Below are experts of layer 2 (counted from 0) of a mixture-of-experts language model. Rows are named router (the router's row for the expert), up (a neuron's input weights, with its number) and show model dimensions 0-191. Each number is 128 + 32 x the weight over its row's rms, rounded and kept within 0 to 255.
After each expert's rows: "mostly gets" lists some tokens that are sent to it at least half of the time. This comes from a sample of Wikipedia text that the model never trained on.

# expert 0
router [158 167 181 111 172 124 102  74 147  92 137 127 114 124 100 170 154 109 125  98 181  79  87  86 138 148 100  85 181 123 132 138 137 131 110 140 143 104  92 102  94 117 132 132  75 154 136 125 148 123 137  64 163 132 108 136 139 142 117 167  77 130 144  76  87 123 117 127 157 187 194 101 127 137 149 116  97 115  94 117 111 156  86 159 163 137 120 130 178 125  84 133 105 156  82 124 107 131 129 105 173 150 112 110 152 128 100 118  53 187 157 151  81 171  87  65 129 153 170 174 122 118 122 100 135 123 151 190 125 154 116 148 183 155 121  61 105  81 124 137 134 114  74 175 138 134 122  92 108  98  75 118 148 136 192 104 140 140  88  81 107 105 120 200  79 147 101 143 185 198 143 122  96 127  93 113 115 108 150 105  71 191 157  95 151 103  79  87 108 145 205  72]
up0 [165 137 167 149 181 123 134 127 134 133 129 125 133 129 141 107 141 179 125 139 110  70  51 121 134 128  88 123 122 107 159 107 175 124  91 133 148 136 128 101 116  80 120 130  95 162 129 114 167 109  73  45 126 130 110 123 128 128 156 217 126 212 119  46 110 172 112 171  86 103 174 196 133 128 222 146 137 142 160 118 152 104 135 134 113 108 128 121 148 146 128 174 120  65 140  67 177 162 125  48  97 122 168 125 151 202 132 190 105 128  93 117 127 108  90 135 129  99 118 128 123 118 103 115 170 147 126 131 155  83  55 116 114 125 162 127 121 167 131 141  76 141 118 160 122 185 146 152 128 137  86 105 122 122 146  67 129 136 143 129 131  99  59 153 134 130  26 127  60 126 106  77 174  90 145 124 169 106 126 128 141 184 128 130 104 112 106 128 114 104 111 128]
mostly gets: " John", "ton", "ann", "son", "arn", "ana"

# expert 14
router [ 88 150 115 121 172 106  99  83 141 124 180  87 122 119 108 150 102 147 154 147 150  88 212 176 163 130 168 164 157  74 202 160 134 136 144 144 109 119 136 146  90 121 111  77 161 184 114 127 113 128 166 141 152 176 131 108 121  70 105 125 128  40 118 138 132 177 126 189 139 158 120  95  93 125 148 146 157 145 119  96 167 102 141 139 131 109 225 153 114 157 128 108 109 112  78  91  92 120 109 145 143 106 140 104 103 150 102 102  46 165 160 119  62 128 155 111 136 215 100 175 134 153 122 164 114 153 141 120  82 142 199 135 181 143 110 118  90 157 144  79 153 191 114 190 111 120 146 117  84 114 136 151 170 142 168 142 116 185  77 131 181 137 140 116 160 121 133 117  64  79 139 117 100 162 130 161 105 127 121 149 128 123  95 118 100 142 157 152 110 129 198  97]
up0 [ 63 129 106 161 160 140 133 132 158 138 194 127  80  74 142 140 180 128 123 112 126 128 169 114 158 113 107 127 129 141 194 171 139 138 111 134 116 145 130 104 139 110  99 112 157 131  94  97 179 114 130 128 219 255 100 132 127 152 168 127 175 138 104 132 171 120 147 100 125 142  92 133 124 110 120 120 122 138 104  96 114 134 108 138 120 120 126 108 139 126  83 155 133 131 129 176 100 127 193 149 130  93 191 121  34 107 133 131 103  57 124  82  73 133 204 169 144 128 130 118  86 169 135 174 130  36 119 135 121 130 121 141 120 200 142 138 116 123 125 148 129  92 129 110  66 138 131 127 177 150 120 106  77 128 105 117 129 113 130 188 135 123 108 171 141 115 170 129  70 203 219 136 178 167 146 138 151 138 129 111 126  78  85 132 103 137 159 109 140 109 153 130]
mostly gets: " h", " re", " r", " sp", " ch", " under"

# expert 17
router [ 97 102  83 109 129 110  72 153 115 140  76 114 160 135 146 133 121 113  78 151  95  89  73 151 124  93  94 102 139  90 166 129 179 194 147  79 137 145  67 167  95 137 164 173 150 109 121 133 122 165 144 120 117 170 136 151 104  79 147 124  98 148 142 128 137  80 121  76 110  62 117 148  42 149 224 119 171 183 139 163 136 102  84 135 113 161 192 138  90 140  87 115 133 133 179 156 131 108 101 180 116 100 143 142 126  99 104 143 201  99 123 141 165 172 116 120 103 153 162 141 125  95 156 173 125 191 153 124  90 163  77 133 113 180 117 160 166 180 123 119 141  80 122 107 141  95 116  95 155 104 137 145 111 105  57  58 178 157 122 129 133 150 165 118 151 137 152  94  97 134 116 169 137 133  79 138  97 148 170 163 159  92  63 110 132 126 158 136  73 117 120 176]
up0 [124 147 141 144 148 154 128 145 148 115 179 223  51 137 113 153 151 207 139 130 127 116 161 125 151 109 134 117 114 131 164 115 136  75 125 189 112 133 157  26 131 128 113 128 246 125 114 114 125 132 134 120 144 121 127  69 160 201 146 137 194 149  59 109 154  54 138 130 129  98 102 117 138 104 101 116 185 137 118 128 165 125 165 123 139 128 183 139 111 156  75 119 164 153  76 115 125 137 187 120 110  86 162 134 130 134 120  87 121 128  78 129 145 110 131  64 136 118 117 118 139 123 135 158 147  95 120 129 101 125 204 133 152 152 126 119 136 155 129 127 149 165  42 128 139 135 135 161  96 114 173 157 152 118 140  82  99 185  72 112 102 146 165 164 113 151 105 164 128 128 147 139 147 137 177  69 155 123 173 124 128 118 172 143 114  78 138 143  35 161 134 138]
mostly gets: " at", " V", " from", " of", "S", " v"

# expert 7
router [172 109 122 158  61 160 107 146 135 178  58 161 138 111 171 124 122  92 134 206 137 109 146 153 116 136 127 163 159  94 112 172  86 139 110 145 160  94 111 175 143  72  73 170 134 164  75  85 118 120 117 144 137  85 196 149 178 126 141 112 128 194 134 126 121  53 126 145  52 148 125 132 115 112 187 154 101 120 164 173  62  71 169  84 157 144  81 201 116  59 113 167  91 136 156 147  59 109 111 108 165 151  77 141 147 156 193 115 117  78 152 106 123 149 163 152 111 117 119 114 135 113 107 118 141 100 160 137  95 129 162 174 171 134 149  76  87 108 123  96 103 105 146 123  91 170 126 136 145 143 125  99 122 111 122 122 151 137 124 160 117 118 112 170 128 128  90 153 169 152 146 110  80 129 130 106 155 113  80 160 169 169 171 166 107  96 178 147 108  67 116 121]
up0 [125  39 127 139 128 123 140 132 114 102 155 125 136 128  99  67 154 153 163  76 125 120  75 129 127  80 146 143  89  68 113  95 129 126 128  58 126 110 171 128 122 123 141 132 134 128  31 126 179  97 103 105 104 145 154 112 149 115 133 151 141 134 137 111 116 113 142 140  70 126 132 126 111 150  15 133  79 132 115 115  79 124 127 137 167 120 102 136  72 135 100  89  92  83 129 147  90 124 108 163 115 139  95 104 130 136 108 145  68 129 157 122 114 116 123 127 117 147 216 126 241 131 123 107 125 133 179 136 134 146 122 128 128 102  94 139 102 124 127 143 117 145  93 106 106 107 153  88 161 109  95 114  72  36 189 129 128 129  93 162 136 126 141 116 156 125 128 134 123 132 156 158 102 198 149 125  62 126 140 137 170 112 255 119  59 140 115 122 111 159 127 131]
mostly gets: "ated", "ical", " New", " two", " first", " new"

# expert 10
router [151 110 100 140  95 116 153 100 132 145 146 131 114  94 175 127 139 117 118 190 135  54 112 149 138 196 164 185 149 151  53 100 170 135 147 129 159 157 161 142 162 175 180 113  96 161  47 145 121 128 137  75 179 177  97  66  81 141 111  96  88 166 159 181 100 154 110 151 141 190  87 101  97 115 118 149 132 171 111 109 138 108  59  78 127 151 121 137 120 105 172  97 122 116  95 143 173 134 128  93 113 143 149 102 125  95 134 146 147  84 169 116 112  94 146  88 146  85 113  76 129 131  95  93  89 157 133 136 139 105 120 137 166 156 114 149 102 128 186  97 122 115 121  75 150 136  35 138 107 167  96 150  60 115 109 174 145 147 170 159 137  73  81  98  94 151 157 154 103 164 157 117  92  83 112 108 106 134 179 165 132 137  87 127 147  96 148 168  50 128 133 110]
up0 [130 104  69 150 124 127 109 223 132 130 122 106 128 108 152 109 121 134 162  87 102 121 133 112  73 168 129 209 127 161  98 142 107 125  60  74 141 123 158 157  98  96 172 154  42 174 105 114 107 162 227 135 176  99 121 148  91 157 134 165 159 128 132 129 184  85 101 145 159 131 155 104 127 112  97 127 221 184  90  95  89 142  90 122 185 124 122 119 138 106  48 148 129 101 145 130 117 168 112 152 100 142 111 136 122 107 128 136 123 142 107 128 138 139 143 116 164 144 173 109 128 117  80 114 124  87 137  90 130 147 101  57 178 226  96 130 179 149 167 128 148 136  85  96 136 128 141 124 108 151 112 131 128 140 154 115 129 117 194 134 122  78 108 107 127 164  89 132 126 155 156 114  28 149 143 126 132 113 200 151 128 142 134 105 151 137  93 144 127  86 101 156]
mostly gets: " was", " is", " his", " were", " m", " w"

# expert 21
router [111  92  86 144 130 131  95  88 145  90 144 132 126 153 125 172 162 169  89  81 140 158 103  79  85 163 162  98 105  87 113  73 127 172 166 135 163 189  88 111 172 183 151  92 171 109 115 139 126 147 150 156  99  92 127 105 137 154 167 134 152 120 102 140  75 142  94  89 117 157 152 125  97 156 108 116 117 134  64  76 143 164  85 128 108  92 199  88  89 136  87 151 137  55 106 142 168 166  52 161 145 106 113 146 109 157 130 139 123  78 119 118 101  82 133 132 103 167 151  86 122 110 123 198 129 131 154  98  98 117 129 106 136  89 146 119 140 110 193 158 116 115 156 166 101 168 122 164 126 142 101 148  84 198 148 178 150 107 140 145 109 150 175  80  87 123 166  64  86 131  69 211 138 189 150 155 121 132 123 111 131 114 138 113 102 151 202 103 119  69 139 130]
up0 [144 164 128 132 133 128 119 139  69 103 154 159 106 174 152 108  89 128 141 116 121 182 109 115 114 157 130 125 116 185  64  89 122 127  79 122 146  50 157 147  88 126 156 154 121  99 101 168 116 118 123 129 152 157 121  74 132 119 125 195 111  63 160 127 153  77 125 119 130 132 162  99  89  36 133 131 147 100  43 126 114 224 103 148  85 133 110 117 120  94 145 185 121 162 145 173 135 190 128  54 128 162  99 127 103 150 130  39 169 116 138 131 130  97 132 159  59 157  71 136 101 157 133 126  89 124 156 122 128 163 128 128 107 125 135 102 130 168 124 127 128 121 179 120 132 140 133  54 128 125 110 115 137  75 108 151 221 170 169 151 114 112 128 124  70 129  66 199  77 108  99 132 179 155  62 156 131 111 134 135 111 161 141 133 128 130 143 118 147 120 116 132]
mostly gets: " D", " C", " P", " B", " \"", " c"

# expert 12
router [189 133 182  87 107  95 148 128  93 109 135 163 146 101 148 103 153  86 148 194 124 130 101 150 102 120  88 134  93 154 118  75 165  81 119 133 139 114 123 159 136 123  95 156 107 100 178 171 135 143 146 100 197  88 119 167 103 116 116  99 194 115  94 155 134 121  90 104 150 104 206 151 137 157  65  82 154 133 180 149 138  84 134 135  78 155 128 142 140 127  97 177  95  98 125 173 119  77 126 105 120 104  85  86  55  97 140 136 123 153 107 122 124 163 133 169 105 177 155 168 171 169 103 156 135  86 144  83 128 128 157  94 121  98  82 143 151  64 130 170 162 123 153 188  90  84 124 128  83  65 120  49 124 129 180  97 115 115 116 141 113  89  99 120 157 117 158 171 106 155 159  93 181 125 105 123 142 157  74 159 127 129 146  98 131  79  64 119  71 179 120  99]
up0 [122 107 145 105  77 135 128 130 128 115  80 211 125  92 132 128 115  97  52 126  97 202 129 122 120 108 127 108 160 157 105 133 127 159 114 109 163 131 131 130 123 128 134 153  99 186 126 133 150 135  87 128 134 121  73 134 113 157  78 128 129  67 156 130 118 121 115 122 139 135 166 103 122 116 125 151 136  70 135 130 144  78  70 147 129  96 126 175 119 119 172 163 125  77 135  67 150 171 127 145  86  91 122 150 155 139  97 193 134  97  96 116  78 160  93 139 125 132 109  63  80  68  96 134 148 158 143 124 156 114  64 124 119  95 106 122 133 126  83 134 130 160  87 132 171 116 167 130 123 125  91 117 189 133 140 160 165 155 135 145 162 157  97 113  51 106 177  57 116  96   3 138  85 127 127 212 159 151 135 168 131 123 187  68 137 161  49 128 131 148 150 130]
mostly gets: "}", " York", " city", " town", " District", " House"

# expert 2
router [101 186 120 118 125 174 184 160  76 112 153 135 114 114 122 130 102 137 109 128 104 133 139 118  63 145 112 138  99 154 147 150  75 114  86 156  93 106  89  62 168 131 150 156  98 121 108 104 120 138 143 131  97  98  99 114 106 128  92  67 180 110 140 113  98 144 139 147 147 166 155 143 186 166 142 125 141 144  69 153 122 106 192 127 154 133 130 165 135 179 154 161 149 108 175 117 113 142 179 134  89 136 160 147 122 143 174  73 143 142  81 172 141  70 119 116 133  93 100 125  93 142 126 100  96  85 128 166 146  77 118 188 101 126  86 138 151 184 136 173  85 116 115  66 144  97 106  64  78 175 141 114 150 142  92 141  68 169 131 154 211 156  63  93 144 138 144 107 194  84  83 150 214 140 124 155 174 134 152 131 135 107 100 200 163 130 104 177 120 156 112 114]
up0 [127 123 113 111  97 128  93  86 126 116 124 119 154 115 107 130 172  66 110  86  65 170 144 129 166 135 121 150 157 142 145 183 133 123 155  50 164  95 146  82 134 166 139 132  73 129 127 135 220 134 108 109 131 111 170  87 130 155  85 183 130 123 139  65 125 113 148  53 126 210 119 104 145  96 169 160  79  40  95 146 160 145 121  96 133 135 141 125 112 136 124 139  83  80 134 153 140 127 112 119 132 107 126 195 118  95 146 125 139 114 100 123  98 132 141 172 131 131 104  40 120  98  62 125 123 188 117  94  81 123  69 142  89 121 134 181 129 116  86 137 130 133  44 136 126 140  92  68 114 227 146 152 128 188 139 172  79 161 128  89 156 129 121 161 120 170 148 175  86 126 131 126 108 127 116 133 128 142 116 130  85 154 150 129 127 145 137  91 108  85 161 163]
mostly gets: " E", " I", "em", "A", "I", " e"

# expert 6
router [ 59  82  84 136 132 161 104 105 140 109 126 142 132 151 137  94 138 156  88  82 150 126 140 194 135 107 159 152 157 146 114  92 145 150 178 141  92 133 106 163 113 178 165  87  83  53 128  88 134 106 103 167  87 112  89 153 150 139 122 102  92  66 153 147 128 145 112 159 149 143 181  76  81 136 123  61 107  80  97 105 113 113  70 131  93 164 202 108 127 128 120 147 125 115  83 112 151 140 124 176 144 130  98 137 140 144 141  99 135 118  64  68 132 144 134  38  94 205 185 151 140 139 136 123 134  71 121 131 158 142 106 134 170 196 189 144 107 131 128 138 106 124 163 115 158 128 177 137 132 124 128 166 119 143 129 167 102 184 160 147 126 159 138  78  98 150 114 148 131 157  84 133 133 114 134  92 150 144 126 120 138 158  67  66 183 181 123  80 159 186 192  97]
up0 [136 113 165 118 135 116 119 124  54 126 100 203  85 116 161 147 127 135 126 150  83  99 128 143 131 129 127 108 111  94 188 124 118 110 159 128 139 120 117 215 127 123 122 150 151  98 118 145 134 157  76  51 124 119 129 147 115 154 111 142 129 132 123 125 114 130  79 117 124 169 114 162 198 139  75 129 139 119 136 137 110 161  98 180  48 111 106 164  88 120 129 107 169 128  56 141 115 168 127 105  60 123  88 133  84 130 194 239 122 172 126 187 158 127 115 158  98 105 131 138 139 131 124 151 111 131 147 126  62  73 119  82  98 124 162 118 118 117 196 124 130   0 122 156 141 156 128  79 187 114 173 116 124 103 138  63 137 145 118 133 124 199 152 113 114 126 126  97 133 142 126 106 127 136  91 138 131 126 125 155 182  85 140 147 130 190 136 110 180 125 159 120]
mostly gets: " In", " re", " v", " J", " r", " are"

# expert 16
router [185 119 190 100  97 120 164 118 106 107 140 171  94 144 136 118  99 103 132 150 105 132 123  94 175 103 120 101 134 152 139 149 121 151 154 126 106 187 168  69 145 151 179  92 154  98 112 119 106  97 138 137 119 113 143 227 134 135  97 126 195 157 139 171 207 116 130  98 161 109 106 129 156  88 111 160 106 146 140 106  89 138 116 127 168 102 116 174  98  86 139  88 171 165 145 169 131 118 137 141 115 123  73 166 149 154 146  64 148 166 100 107 138  85 179 181 135  88  89 131 176 124 118 159 207 100 110 100  91 126  91 130 154 144  59 156 146  82 127 151  97 125 106 126 104  85  83 166  89 166 110  56 155 114 144 140  98 162 127 122 147  92 119  81 145 206 171 143  83 110 177 114  89 112 155 136 103 109 130  91 170 129 181 125 158 107  71  58  98 140  89 132]
up0 [129 195 173 141 144 130 169 129 127 126 144  82 128 115 119  23 146 141  89 140  81 102 128 190 128 108 126 133 148  79  45 142 141 117 162 156 109 144 154 108 170  87 177 160 122 121 128 181 132  84 131 125  75 117  90 165 107 132  44 112  72 126 129 107 220 129 128 138 123 130  47 115 123 124 117 174  63 151 104 130 133 140 132 207 135 119 117 163 123 181 212 157 182 122 170  80 122 160 156 118 103 123 131  96  93 132 144 124 144 132 113 150 153 134 144 149 114 135 107 133 157 136 103 119 116 194 140 122 159  81 123 135  78 174  93 194 126 108 123 124 134 119 169 109 134 131  93  71 149 209 130 129 139 101  30 115 122  49 125 163 128 130 108 164 173 134 117 130 126 120 135 108 190 137 107 150 121 128 118 127 118 148  81 118 148 127 128 137 131 148 134 151]
mostly gets: "0", "3", "4", "6", "9", "8"

# expert 4
router [113  26 102 124 131 129 133 161 144 101 129 142 114 113 158 179 135  74 115 119 176 144  88  91 166  87 106 172 136  93 149  81 108 135 194 124 135 151 158 186  91 123 142 133 131  96 157  89 147 117 125 114  72 142  81 140 123 145 192 150 103  80 117 175 139 183 126 123 179 109 133  99  85 123 185 145 137 157 116 132 128 111 159 133 118  85 112  96 170  88  86 169 135  93 137 104 194 128 132 155  93 166 172 152 112 117 111 164 117 167  75 129 137 117 104 120 136  48 153  70 150  94 181 112 121 128 129  89 102 114  89 108 151  75 114  97 183  96 126  90 103 117 123 152  87 116 140 136 154  71 133 168 115 178 143 139  73  49  81 123 101 116 126  88 139  66 150 123 126 123 141 108  82 116 161 103 156 129  67 108 153 157  87 153 124  64 162 116 194 113 122 178]
up0 [134 134 123  97 127 120 126  73 106 126 145  76 118 132 146 136  74 177  95 157 104  88 132 203 154 145 159 179 208  87 173 111 133 121 128 128 129 177 126 140 102 129 135 159 129 173 176 112  70 113 105  70  48 140 177 136 195 126 141 110 100 174 128 117 128 152 146 156 142 121 131  23 113 123 150 129 255 129 118 127 174 141 165 157 119 105 143  59 111  92 127 121 137 131 112  81 127 131 118 154 115  27  72  89 131 148  76 107 114  68 115 128 134 135 128 131 128 116 101 100 137 124 152 134 114 142 124 119 146  86 137 128 144 119  79 139 116 159 141  55  93 114 119 104  92 126 171 134 158 148 133 115  62 128 121 156 127 121 130 124 174 121 113 151 143 122  70 162 134 142 130 191  74 156 129 137  46 120 119 195 144 130 133 106 165 146 138 109 156 122 132 131]
mostly gets: " a", "-", " s", " \"", " S", " an"

# expert 13
router [142  79  84 152 148  56 170 145 130 152 183 115 141 110 104  92 110 193 127 133  93 116 143  95  99 125 118 125 165 128 155  88  98 161 134 155 125 177 176 127 146 160 172 113 128 163 125 131 124 125  89 179  84 123  91 147 182 143 148 155 187 130 129 133  67 203  34 115 109 130 169 170 107 104 108 144 178 160 115 105  98 106 117 157 149  51 157  95 120 134 116 110  88  98 158  92 127 176 149 121 107 171 102 174 144 142  96 105  90  96 119 163 151 120 134 163 184 106  96  91 123 169 144 123 153  98  88 163 160 136  86 149 149 131  95  87 132 106 149 154 136 118 119  57  93 105  81 158 146 139 119 135 158 140 151 102 124 155 158 138 119 107 139 117 104 132 106 143 195 168 158  93 120  87 179 106 162 167 143 164  68 118 143  89 130 142 146 112 209 145 134 234]
up0 [168 173  98 180  67 149 130 120 153 142 144 127 114 110 182 125 118 208  88 120 108 130 128 131 143 156 123 148 166 155 177 138  95 164 152 172 125 116 126 158 126 114 144 147 100 158  78 107 106 163  96 115 130 110 137 178 118 156   1 118 131 126 115  42  45 128 123 142 140 123  95 132 147 115 169  68 120  72 142 101 125 145 101 140 126 104 158 120 126 119 129 127 182 130  81 102 164 128 116 124 131 138  88 144  73 121 204 100 140 156 111 115 156 116 128 140 130 121 125 120  99 153  94 127 161 188  87 121 120 168 186 136  96  76 177  70 141 127 167 153 123  57 124  93 125 115 138 151 107 129  99 171 136 236 122 114 138 180 131 124  52 150 215 131 124 116 137 115 127 151 143 125 179 116 123 132 138 140  98 138 205 115  99 147 106  77 156 121 107 133 132 117]
mostly gets: "\n", " (", " re", "^{", "(", " co"

# expert 22
router [108 141 143 183 160 122 127 109 149  48 183  98 158  60 135 118  73 119 161 142 143 116 127 100 112 153 138 126 158  84 144 182 163  93 130 175 104 106 111 175 144 134  77 159 149 145 166 103 167 129 122 103 102 160 160 112  84 103 141 138  80  84 104 173 145 175  97 152 158 144  93 141 110 136 131  75 109 116  30 101 125 143 140  99 175 121 159 168 158 189 142 151 141  90 121 152 171 130 117 156  76 104 145  74  87 120 157 157  55 115  92 111 127 132 163 144 100 145 107 161 106 142 123 140  83 114 117 125 126 164  87  96  88 147  78 198  94 133 182 138 112 143  54 136 185 123 136 135  91 147 113  82 128 117  89 181 150 132  98 121 124  71 151  87 159  93 158  77 145  97 103 153 143 176 145 158 187 127 160  90  96 148 146 133 142  67 111 162 190 130 124 141]
up0 [115 132 126 133  79 163 126 147 128  93 196 131 141 129 147 137 111 148 118 134 137  76  82 144 168 203 132 131 191 124 123 166 161 111 123 133 117 101 162 142 165 132 118 106 180 101 122 109 142 133  95 119 134 123 134  93 127 114 159 128 115 132 137 113 120  72 129 129 125 137 151 119 139 205 120 134 115 212 137  96 160 158 101  80 136 163 117 133 178 154 153 157 111 120 118   0 127 129  43 191 214 135 159 136 126 139  84 128 148  45 149  81 184 141 131 186 144 111 141 113 104 123 178  81  94  92  97  88 108 125 120 119  37 128 107 120 119 155  98 128 184  90 122 105 150 165 115  92 122  39 133  79 120 128 119 118 121 131 113  99 117 100 121  68 130 116  92 121 129 131 158 141 122 136 120 111  38  75 101 123 141  84 110 147  94 116 128 127 121 170 120 100]
mostly gets: " H", " P", " M", " K", " E", " J"

# expert 8
router [111 162 120  80  68  80 173 126 106 127  81  91 157 168  79 112 107 142 129  53 142 115  94 144 157 143 136 139 131 175 142 147 115 123  96  96 162  91 150 173  99  85 118 122 161 158 177 107 102 112 141 160 133 123 154 136 123 148 132  86 147 117  98 121 140 123 128 139 117 121 124 113 131 111 191 106 196 112 169 130 112 131 131 127 105 136  78  97 108 128 166  95 135 126  87 107 158 123 141 117 141 103 131 138  94  62 160 179 160 124 136 165 142 183  87  75  96 135 147 143  77 150 140 107 143 160 124 179 183  88 136 180 107 135 121 144 111  93  87 101 184 151 170  82 159 128 125 152 172 116 171 152 128 148  75  95 196  70  76 155 124  94 160 127  94 157  66  71 142  99  99 149 183 159  83  63 157 109 142  91 214  95 124 137  93  92  90  91  80  76  96 175]
up0 [130  70 132 146 141 112  97 125 194 155 123  92 131 112 125 117 127  96 130 191 196 120 142  86  83 124 132 139 107 147 115 169  99 135 107  88  69 151  92 102 140 135 117 121 146 169  93 173 174 116 194 200 160  59 108 135 199 105 131 206 164 159 138 169 153 127 162 132  99 168 133 216 140 212 126  98 131  74 100  74 126 106  72 137 127 129 165 212 136  58 153 117 123  79 135 117 122 126 152 147 141 123 166 110 150 131 176 128 186  72 138 101 122 141  90 154 123 149 139 161 145 174 131 133 110 116 111 138 128 118 121 149  96 121  99 126 166 140 131  82 134 121 167 155 125 107 131 125 158 129 177 129 130 161 138 131 128 154 177 128 131  79 135 163 104 156  76 153  92  55 134 107 119 243 139 142 122  98 102 118 144 112 122  79 128 129 139 147 144  94 128 145]
mostly gets: " in", " by", " the", " with", " on", " for"

# expert 18
router [132 146 104 135  93 137 151 125 145 138 110 219 167 111 139 166 119 146 176 127 141 104  98 168 115 138  82  82 122 115 125 135 115  99 120 107  89 135 109  84  96 125 163 138 146 130 128 165 106 182 113 110 169  99 112 115 138 104 115 121 167  66  82  95 152  80 164 142 105 171  70 135 142 151  87 141  75 145 186 153  81  91 118 138 123 148  58 137 119  68 168 127 186 169  47 114 151 162 146 120 182 148 111 107 118 157 125 149 166 109 116  62 127 118  59 132 126  84 113 132 108 181 105 161 115 143  84 129 132 159 116 120  91  75 102 143 188  99  79 119 105 140 175 121 182 196 156  82  85 119 109  68 128 107  64  83 141 107  72 121 103 160 157  93 123  58 163 142 137  86 111 165 137 108 151 116 113 116 104 111 107 178 105 114 154 139  89 151 177  92  85 123]
up0 [129 148 163  60  55 134 105 127 130 138 104 166 149  82 166 123 133 192 143 129 121 118 133 129 122 136 128 118 153 137 138 197  96  90 105  31 117 121 129 151 119 117  84 169 116 158  97  66 106 154 149  96 129  74 138 119 121 121 236 112 170 129 107 128 131 167  71 180 185 134   1 126 131 145 138 127 123 133 139 201 153 127 138 117 108 134 124 136 110  83  80 124 157 123 130 118 147 143 101 128 129 160  70 178 108 149  97 133 130  80 147 110 136 129 124 137  94 169 157 187 120 131 138 116 127 132 139 128 155  92 104 116 178 126 139 190  98 185 186 144 189 149  87  81  94 151 137 125  65 142 119 127 106 113 154 133 169 107 164  51 127 159 129 158 100  93 116  67 167 168 147 168  65 135 169 130 131 181 147 140 117 129 130 137 137 125 122 157 126 131 126 144]
mostly gets: " the", " The", " that", "The", " ==", " their"

# expert 9
router [140 114 198 148  98 144 147 173 158  75 139 161 129 185 124 162  84 140 165 100  94 176 134 110 187 101 114 134 107 121 128 149  84 141 116  75 188 106 164 123 151 120 137 115 118  80  72 107  96  62 143 166 131  92 189 109  62 138 116 150 155 158 136 139 191 166 148  77 101 119 152 126 129  96 149 143 119 114 128 123 123 130 171 100  99  32 132 123  89 104 108  95 114 148  74 120  80 139 132 160 109 125 112 123 131 183 168  97 123 128  79 111 131 170 162 138 168 135 159 116 147 120 160 136 169 158  91 118 136  85 153  76  76 124 148 158 156 112 104 140  91 114 162 142 106 112  86 153  95  98 142  98 141 167  92 109 152 123 148  98 146 127 146 150 143 126  86  61 107  69 202 199  94 144 144  98 129  82 143  49 208 125 123 137  94 134 143 133  95 104  68 154]
up0 [171 126 137  89 225 110 148 173 108 114 122 127 140 112 179 103  24 181 120 129  64 147 163 130 147  94 110 173 120 149 174 133 127 103 140  68 117  78 135 130 124 152 150 138 126 104 142 123 162 120 125  79 123 129 154 116  84  82 171 121 183 132 124 123 190 136 134 126 137 143 144  96 151 133 128 138 121 138 101 117 128 130  87 163 101 106 128 122  85 126 149  86 163 101  70  57  72 123 196 115 124 162  92 130 166 136 178  82 125 138 117 176 157 142 108  71 131 137 126  58 166 120 104 132 166 158 139 115 134 136 130  98 122 142 199 134 163 128 179 238 133 117 130 125 107 141 156 125 165 118 187 130 144 127  60 179 149 164  51  96  96 168  93 115 120 110 130 136 108  63  95 117 135 134 169  84 157  89  80 111 126 118 122 107  83 158 126 153 135 130 129 155]
mostly gets: ":", " United", "own", " −", " down", "):"

# expert 15
router [115  94 123 150 145 143 129 166 133 140 150 167 180  95 139  63 117 137 122 168 126 160 161 138 116 152 131 175  37 131 141 120 147 139 111  90  53 132 174  77 148 103  93 188  75 186 175 111 119 134 122 154 112 107 138 117 193 117 150 149  80 137 101 138 168 167 140 118 107 151  47 142 110 150 175 135 144 119 170 186 194  90 170  79  86 186 119 105 147 177 106 155 125 126 155 137 177 106 148 114 120 109 155 100 114  93 141 181 115  84  74 103 141 140 118 162  71 126 111 102 124 135  93  98 161 156 119  99 112 111 107 140 167  86 143 211 132 169 163 143 190 178  63 122 128 134 199 121 172 116 155 188 127 103  80 156 170 133 135 136 157 112 131 101 113  81 127 168 121 107 155 120 114 188 165 113 112 126 145 130 153 159 104 159 128 136 156 122 150 173  98 115]
up0 [131 132 192  78  87 108 115 210  65 175  90 133 137 114 126 145 129 142 151 115 139 162 187 124 147 105 136 137 121 119 130 121 129 125 119 145 179 161 102 131 220 111 117 107 135 145  60 155 113 127 123 124 148  56 121 136  81 135 129 132  89 118 129 164 112 137 100  87 129 113 138 112  81 154 123 127 125  98 120 188 150 132 204 127 124 132 128 156 173  87 124 119 129  84 116  92 160 147 142  96 145 125 134 153 184 128 167 206  97 114 195 131 125 150  42 118  99 112 160 140  88 131 115 117 189 135 129 128 140 192 126 116 173 109 123 134  88 102 130 135 161 124 100  97 181 210 128 111 165 102  97  80 181 131 161 165 151  98  80 170 105 143 125 181 166 128  91  80 146  61 144 164  85  99  79 100 162 100 177 181 159  86 116 128 133 140  96 161 102 110 133  85]
mostly gets: " T", " his", " t", " to", "T", " not"